{
  "n_layer": 10,
  "d_model": 160,
  "n_experts": 64,
  "experts_per_token": 2,
  "d_expert": 64,
  "d_shared_expert": 64,
  "activation": "clamped_swiglu",
  "moe_layers": [2, 3, 4, 5, 6, 7, 8, 9],
  "router_score": "sigmoid",
  "normalize_top_k": true,
  "routed_scale": 1.5,
  "balance_loss": 0.00103,
  "balance_bias": true,
  "n_groups": 8,
  "groups_per_token": 4,
  "init_std_router": 0.0213,
  "lr_router": 0.00306,
  "n_head": 5,
  "n_kv_head": 5,
  "head_dim": 32,
  "vocab_size": 2048,
  "norm": "rmsnorm",
  "norm_place": "pre",
  "norm_eps": 1e-06,
  "positions": "rope",
  "rope_base": 10000.0,
  "rope_fraction": 1.0,
  "qk_norm": false,
  "attn_scale": 0.177,
  "tie_embeddings": false,
  "parallel_block": false,
  "init": "normal",
  "init_std_qkv": 0.0457,
  "init_std_o": 0.0,
  "init_std_up": 0.0457,
  "init_std_down": 0.0,
  "optimizer": "adamw",
  "lr": 0.00362,
  "lr_mult_qkv": 0.4,
  "beta1": 0.9,
  "beta2": 0.95,
  "lr_head": 0.00885,
  "warmup_steps": 300,
  "schedule": "wsd",
  "decay_fraction": 0.936,
  "decay_shape": "linear",
  "final_lr_fraction": 0.0,
  "batch_tokens": 131072,
  "seq_len": 512,
  "doc_mask": true,
  "z_loss": 0.0001,
  "train_tokens": 536700000,
  "steps": 4095,
  "dataset": "wikipedia_en"
}
Below are experts of layer 2 (counted from 0) of a mixture-of-experts language model. Rows are named router (the router's row for the expert), gate (a neuron's input weights, with its number), up (a neuron's input weights, with its number) and show model dimensions 0-159. Each number is 500 + 50 x the weight over its row's rms, rounded and kept within 0 to 999. Numbers have three digits each.
Before each expert's rows: a language model's description of what the expert responds to. This comes from a sample of Wikipedia text that the model never trained on.

# expert 40
What it handles: Line breaks, list dashes, == heading marks, table pipes, and first words of list items like Loc(ation), F(amily), The, In.
router:412442401647519496486530514589486430486481519472537560442491574456482446517524566493463530522575596492530537390532493444496529544470515449537459471498594510405575500508580594495525465503472491449582471486516472457533495494555583537456574481473445542465490527394405537543464519529546503467513531499577543517456474511492550448524466416481506441494576509524449598537457425617514453504515520596524469520513410465475561518515474484524466585507523522513464509638505444482481503571383570
gate2:456445467554489522487588463517522409527522407496391507486465546483476510571626594532403481444449564543502528434507460525444545465496502528507440491479495502483547433501510471527564530523464430551569488452517560435496566472505607481476514482537411510558472527449420454405410453493516469536538436478567526498354468457603538474461478463532415497533453458420481568504430520408484608496550427569410502498513590534467558509577486464583545530555494489518493520528473520520516485416546464
up2:517515494458420439541503491481493440447476494501451507524515555453481423483514510556597584376522485491446465496508514522517472479419543446446503416445421470589477540549572547421399498346508424499401550499466428536482575503540436528562496521514559518507489504386487490492591489410554488531561499496499429496525560472570442515556492495522469461451572414523490578506458573554531482572501557527497533489473510550612534426453498586515429574435461593497467487495472473540488514549607489

# expert 54
What it handles: Prepositions, articles and modals after verbs, such as to, a, an, his, would, could, as in awarded to, continued to.
router:551416504589446418485497540549489528433461467545597514490500596524515452519524522497440460491500549338493555510489544504485503509481509469531472470526518448452613487493532557507566391443471514502481529519478456488527593505532601520542585514566387499527527513428490531473411493447569453548457545506430520480418475478548529488567478524467401433481556475477583544530470445552591450413490477476485525441521508549484539532583409481529462594549449533502520562509377412562520488595455513
gate2:495559534527437511538584530441475502503484449513441420575565531477515574612613445550475424432594516408490526469455526547577464483453478505488469501501496429567486470487559430462419516535471434513471506443485497515492519495616556571455503546625441492474513440474517529477452540519522512457434559443450521469490461537500525410483444485462465550552560463386464641499483460529525532527525443579499433525538433460492493502479422548555491496506570464614481556558575519505519571619502443
up2:541460423517441441544538529465489407476487434494496514457576556509525442517452547527471484452576531428467431445407453471506476539462552405554407547521550449475561518506531574600511500462515496445450570394547470530548543538525573530441517501512394591490510484466580516462485493519507558458490524577454518508403500563467452485537449494589466494456533423501486458567421512530629377474468493425419434500508449480434468472479499456520580525516549420576458520499596524551525487604514467

# expert 0
What it handles: Short word-final pieces inside proper names and surnames, especially personal and place names, such as Aust-in, Just-in, Matar-i-ć, Gull-ane.
router:457407449551455512452536452565510494435454450504480467564518464397493450562538570625502519543550480502521459426454531485450538501451594430555418434470540475497514532536548504586506459509500450508460466565463466521487450448509519562432498535519433477465470538421419545518377506490564460519468490487516397509444403539504492446517486537460447545471563436461544572586549445567533475542449504449459448471369457490500592558523508456487489499354398440514482493528526429571470460509426519
gate0:561404518500501601451532503520511459503453582514485416513567501448445501537528515412515565466536581412497555579535522436490557600542527558641605502463475514563478521553534516494488499526430545482521440364438491525485439545511541475450499565477441527452543512457409515582508538490489444518411415518542488462494456508453472502539532478544478527544566467380490388552529516545510479509513476510500561509515550477474544455406515443428443490453388490560528526565405478570437500547437534
up0:602427505486427531397605509525564440530467504501473526523558523504375533450475530453528518510480571403477519485503518461505543532570616490588498491492508505481498544545529512474565485456462503420481488461565524536488461451481566474487500545440513513535499469395493458462462569507521465504490526474508438476406434540434550523437578546547468553485469447456554461520540427597518542492499486485421572427515502386492543411409526443508468601402360520521478482607436458551457490540494583

# expert 20
What it handles: Pipe characters dividing cells in Markdown tables of results, rosters and lists, especially after a name or number.
router:480420408549471444467472518518527419425428484614529581467516530340451368503546557536523450441568487482479602421512546478537484472514502486568514485453535482473469505518569574597581458479473493510491512515483439578561546529513551485505516526550401535484386553460498549537487440519614481473486531553550505438436473502546494484490384484406433537520566490499544528524501408582565475505539525533554480434463423524505531517550516511531459487511487524543407516558522475453503519483396564
gate3:494528472501540451519544470491487479572448486443443553467499470460503533496409435400655530490520500485424512446494469491545449529573474528505434530554484504536498470470475499499566367563427436416534601505535553498517555512483507453497482433614531466524538443576492456447496557506657476574460525376512558509533523483538474492425453436442476519508503431518476485530531558380490492453525520476417560431496603507431495548397424521442501526452408540509450548541497517452513524515472564
up3:541541523522509422550526471553514487531517553506495562515550498519544489484432403489559541558514460484391535467501452537553345481509492579479413523575572515527498421511520395524561459554459441450580496482450490551405488470468512542447531513593561553456542484492448461487452440481538462513472606457469577488503599488565478510457457470520433515522475477539448554561598528427503570431589473467553552408515554506375491581422425533513467535494541524519385490604493479485523522491499491

# expert 11
What it handles: Final pieces of names and words, especially y, ie, ley, ina, as in Buddy, Teddy, Faculty, Cavalry, convoy.
router:605468492500478493479578448587485492495530491569585502556446549386483436539568472533448621458554489491447494452466508559446541483456490500551510454468538421435566548501557538520473529469448454466498478464410451530490508537498554513481503504470462517473450499495428560489340425458610471572466495529531529479511500582576465439468424496454383485474543490556474489609489424664508490527517485446536453448492456444475582551558522482507484594491447481504506513500461412534548462540409523
gate1:506468470524454428528457515559429489505506483440550526434529538534536505555511599455523512534545442520506486505512488501497489493510438534517537452502487504433470388576556582373502494607506409461523506424537481459552505524614519521470451437537526459434470518590465560528527523679460480534428488549569482541465510511608455432526436622502551439512482539438526474599496537534509421462494519468415558510488536413494483470450515412496581587499443503540494514504503472382421439499508473
up1:522478514547547515485514508619513480484501380550432564484430534429502454496496514617447491491600478506468476423548486504486451498493551483545577539490534567435455539532502461508542490517459527470547511559585526458582633515552521524484484497495480529432543527532509617559400556543436422555404480512491508529386488474427541345529464507515572435459559498453484486533448491500535493470549456455487531435507497430572465504451532504449545522387504409465533604563484434564499517561456479

# expert 30
What it handles: The space token before a year in dates, as in November 19, 2016 or 7 August 1936, plus scattered mid-word pieces.
router:467448502547465550508579453514465489427436498582488556532568465387498467529505539586422591543552503473479533428526474448513524514413451483539408467453507470486503547479557495538503479428472387490547378517520427478508500439584511514464543557517475522496469580409458554481419485531592397540477523606528405443472443545489502432569481467434446421511576460482505540548514433480523511475467480510523479551460469474485556575523477587548477500360476477557455576587445447542485487502464564
gate4:486453511469540556464495351478508560434549437594574497493535483534553466488398551641537589529432474511423547501511510449466527458570494404524556443460526549496513481545439580465418497511443492486506514544561488568535533534544441465498478457479408485463394423443413567496489567516572472483562523486516431480466512541553648500461498495415488327517522513457513463497573489495482451525498531522592485546520463481518484414475509475523462538486486521525450513524534427481503460490393491
up4:439442541470475580553455598523506475349456477509548527485488538504482462499510505495455387478414585524470512461508475482533504484502527508410485466474555462591489514554524463542538479498548500430445477433563464416521485528552504549371620557460495511563435522466547475556543457551513494420454578515586549433505583452522595472458549499521500545427532491525569541467527482502539504545415603562435564453536487536466535395440506509452482517428510515586513411581572491510498504574535425

# expert 49
What it handles: Connective words like that, which, but, who, when, the ough piece in though and sought, plus sentence-final periods and possessive apostrophes.
router:509427465584458493488539416520527461439528527612479439509460491504501476566521549471531521429451486507465580472484454529483466529516616417580469460448482463455472523496496495516516399441521366462453586474497474505597583442462522594465469515558429514471422522505451515491468437422535434452472607633457561489460425540538555454580438487436433498509537520527411592511425445534506451495559538520539521464431509507490514470511427499489458553492498524548447558470509452462609487518391535
gate2:473422492479542437481539434476456377433477385473432458400550612491493516481507500480553593491502514488476460478480449480451466474413532512522528515433518481543538472494499553503509467540519431436499549393519508504539535440526461501448465515557504439500412497454444548495443518495490421538543489498379324402412538568479603449532520534528470471578524471519509477464505573462496599413487548552534488482423426475504444514452496448558460518447525497507431524544498514504373473539464588
up2:554468463559479488465609496529491457480465413507512540448532560484453431537522499467441595486428455508561615481574423475497488572513446611528419479481535530511472481516474467469573571437470420474568444429482487512476445470582484480474512546502481517490450515480429591488476520521478553579490444541518468448462524502518538503524508512414484347531606459442494483611511517456532486521508483530499464424419454465425653535527637520525529510538394539474519599469466499507463488566467491

# expert 19
What it handles: Ordinal th after numbers (16th century, 15th Earl), th in date of birth, and years or the following in, e.g. in 1954.
router:511392533642486471460605457540437457524463624552477556463560440422500499624517451521539545539499525463470512495544568450524505523484556483560502440442518451489509517474544506462643421512474352499551481487475491505490531428591557507501505478474446507474486546475411528551471504522550505509498536506589537406521482502515574412514516501394480454415552474520475541497531453538552551493489505482513502490457529507534538492569502548504396549451441533578496486615414503555454497579440579
gate1:522506539479553488463521494521468464502569488492509482544511522437533493461494452507493549551524595395538464483566513581519532457528602523558565517509443444563453421578493513464411583570505389464455463559501574586506484539469501497550479576475578501464493487471505498545525456451503459421462561451530464484439559579417507477414469481410490390457433527580533533437424400525452500462525452550467475522480440370503540443550450504436394605436506573474511509595509506496426553475448508
up1:463511491500512508445517381499488529521471508550551448412450558537459428589624486517444502492446508442487487572474542449444460500513530431506459479527541443579500397506485648428484449497506383457546467469510543567471567434557542542547459578563507445460496464503496597545432478465532566498471457538502466466436501519516558446451442552492518487470557590430517528529427491406545423411516429595506480507510464497526524558537435508526461514448383504507529533517591502536480427565418566

# expert 46
What it handles: Pipes and line breaks in election and data tables, month abbreviations like Jun, Dec, Apr, and cell words like Turn(out), Year.
router:472356513536451488360476501549437458406392469596521460486555472449520415489510641534518415446498503496500517448487526510513478493472478454600493453480536390514501462586478511574562428485458461506499512528492498566510534514576480479501507472508490511454452539474420611559486486522540506462456528504531511484422445490492488410526432501439439517398489514487539545470532397543604518600470476515535520511484436545438478457486494495439525574483526479521440434515475444505530465590359560
gate4:464393491490458566488481442611457517577482425577608497538445463496566406526541460579549486563485483552497541506564430545503512453455520367532513518514477470512471429621460510527520440424551500539461567428538525478407486540570522462450458485459501451471426521468435637563524406548485464588506551464526467446391396502466528479558478473428508401425491523487531534561527463561565491494439505491524519472446475502515484520471581500546454584523528468446543562524441532515519526523477484
up4:433400520479481533424497424582408507491425576564587519482484612445550518509515505554568531557460518534495500466523499519418515477437515453483515532511507487580521486641510507558511474470522486556468467467561537472521533532583533425444498483490429465410432545506381612471509396543570472546525537474538476475455436426467583504471545490510536363462541456421490494599437431574519485431442613502543529535450462466424495533486485443487505567558546515481535554504528510461546489448491485

# expert 45
What it handles: The word by after a verb or album credit, and opening quotation marks before titles, such as Studio album by, Transliteration: "Okurimono".
router:470419479590405438487481439516439528434388514508495527529411515524517422591518465554485485495560554451522538535453570528494491463469503503506510448468521421492530548542495533500520386402463479545495476412498396519514523463510515501440552447460475434477488506478432644493477503487603527519560492557469431482460503421571534414505445452437499495425567524479495525506497470489481498483449536564482420563477606525558561454458476494412432598486446489592528541541424421511519476563384564
gate1:451472446577441584414527600542400611528453500493539524451474532473520440508497461544476443554476541517522447524531530496528581521575472495561568441525459424630448505531514443459523518502611414483638428501564431515488512476508462471539461469517553542486526519532555496598525420454549457384529482482495469544532483497494492399489548507475472452496450511446532563492537459558579448598436522462534462520462503505528549411448393538462430534465485524534498524524444506557501450511373444
up1:498454440549542522500511490502483496510411440419512511446437548507560552542526463486449487485547609514568474468497481449524589573533513527502464421427418409527472507514486475477465500507525451486602469620512551467414626446519477485469432465557469578487490549457466535609487463453551377419401516514463547566424608499547435459550551514510471431408488466393484524469549525554525521469454526503459467445473506491487513455439563544499502557430447466458493511490452480500592562553421420

# expert 41
What it handles: Second syllables and prefixes of names and words, such as del in Mairena del Alcor, Mc, De, Pro, and he in Chess.
router:493388466565499482468449430448388500518473480556508444461519494426528404519482482526512553492471502424427529463495610500554527466442537404516519466406561376532571559530532556534475437548498428464493503501560465568506538479544490538495578550552454444457412490472512574497408511455620472465522551574484516503466495586534493469486451464403451462498545493520502492456523489567486399536490578566608460494483512532484561507504461572522467556460511488562466536534511414618511451570411563
gate2:516525492545513534513461465500451549513507522504510492474481526479448410536511379540506487409559583451481438583557508485609534510554541401530514502455529586492583534528594458414504432504436489512507600543518466527445512519497501409483411474499453561436521393546463546508516551516549515525508538598531540571555450571497498489578470511517497403472511554452421485549473526604453438514516656504547485514509543450523482604567435548558491512476438515480508454457467419414468562567428477
up2:426455378514496508524522541548525452468477525518535555495535519456473576552523510520394451474504494481574560445531416486528435585465441580579523504423408503533494442528386519466503492474545484440540472545447472425604512525469583551420420480516587587573459575567531502539446471527510488465366521515531570533464478457533536487537571472490514526538572469491538519466511586482544473529571506528444579525481541507484621495461494405482494467547356534541513497541503568484487520530441593

# expert 32
What it handles: Inner or final subword pieces inside common words and names, such as k-ill-ed, grandm-other, archb-ish-op, Pl-ay-ers.
router:559464461512396459529539430544438566512428517488470482523537508476593390580532532576468516506542601453478473491542543421503547544459527489528496418453479399463543575502554509537536522519552484507547440460460481501544558503511526544430540503548472556497500541448471563524431483513629494565484508496421480406501531457529550482460433449453354597450573490444503525549448394536528436534400509453479468480460373480503477581497440515500461495506515426514450527522428426488574519574427507
gate0:556498498537463527422482385585522421503444536572520495483517533495493513534523468488432481592456575499460506561434547457457409456437510543559490559484502578454504396596473525532555474424513571517549433506530451533428593441468445509555613511622476460536449503460475451476524542549598535468543552499467431524494474543490490455446516474489374491505554545478552484486478400506512388440476608540578584556530448446543482516549516463466468482471490431482468490490430522474563409534438522
up0:488513446478554453538399486524494588414512531498540564503469571490488341478512524457570505495504488487588538511475509485537486458526482480376537494498524578502537444558480469534444476547514540479449553474582449495487471477489601586500522492491406445497430510551547534549450385497594523474503504555474654525559483498637542407580528569504508585458530518546536468509485438575476476506553580498618512477436539529461478511538475504573442518567450483533577531532474540566445476533466557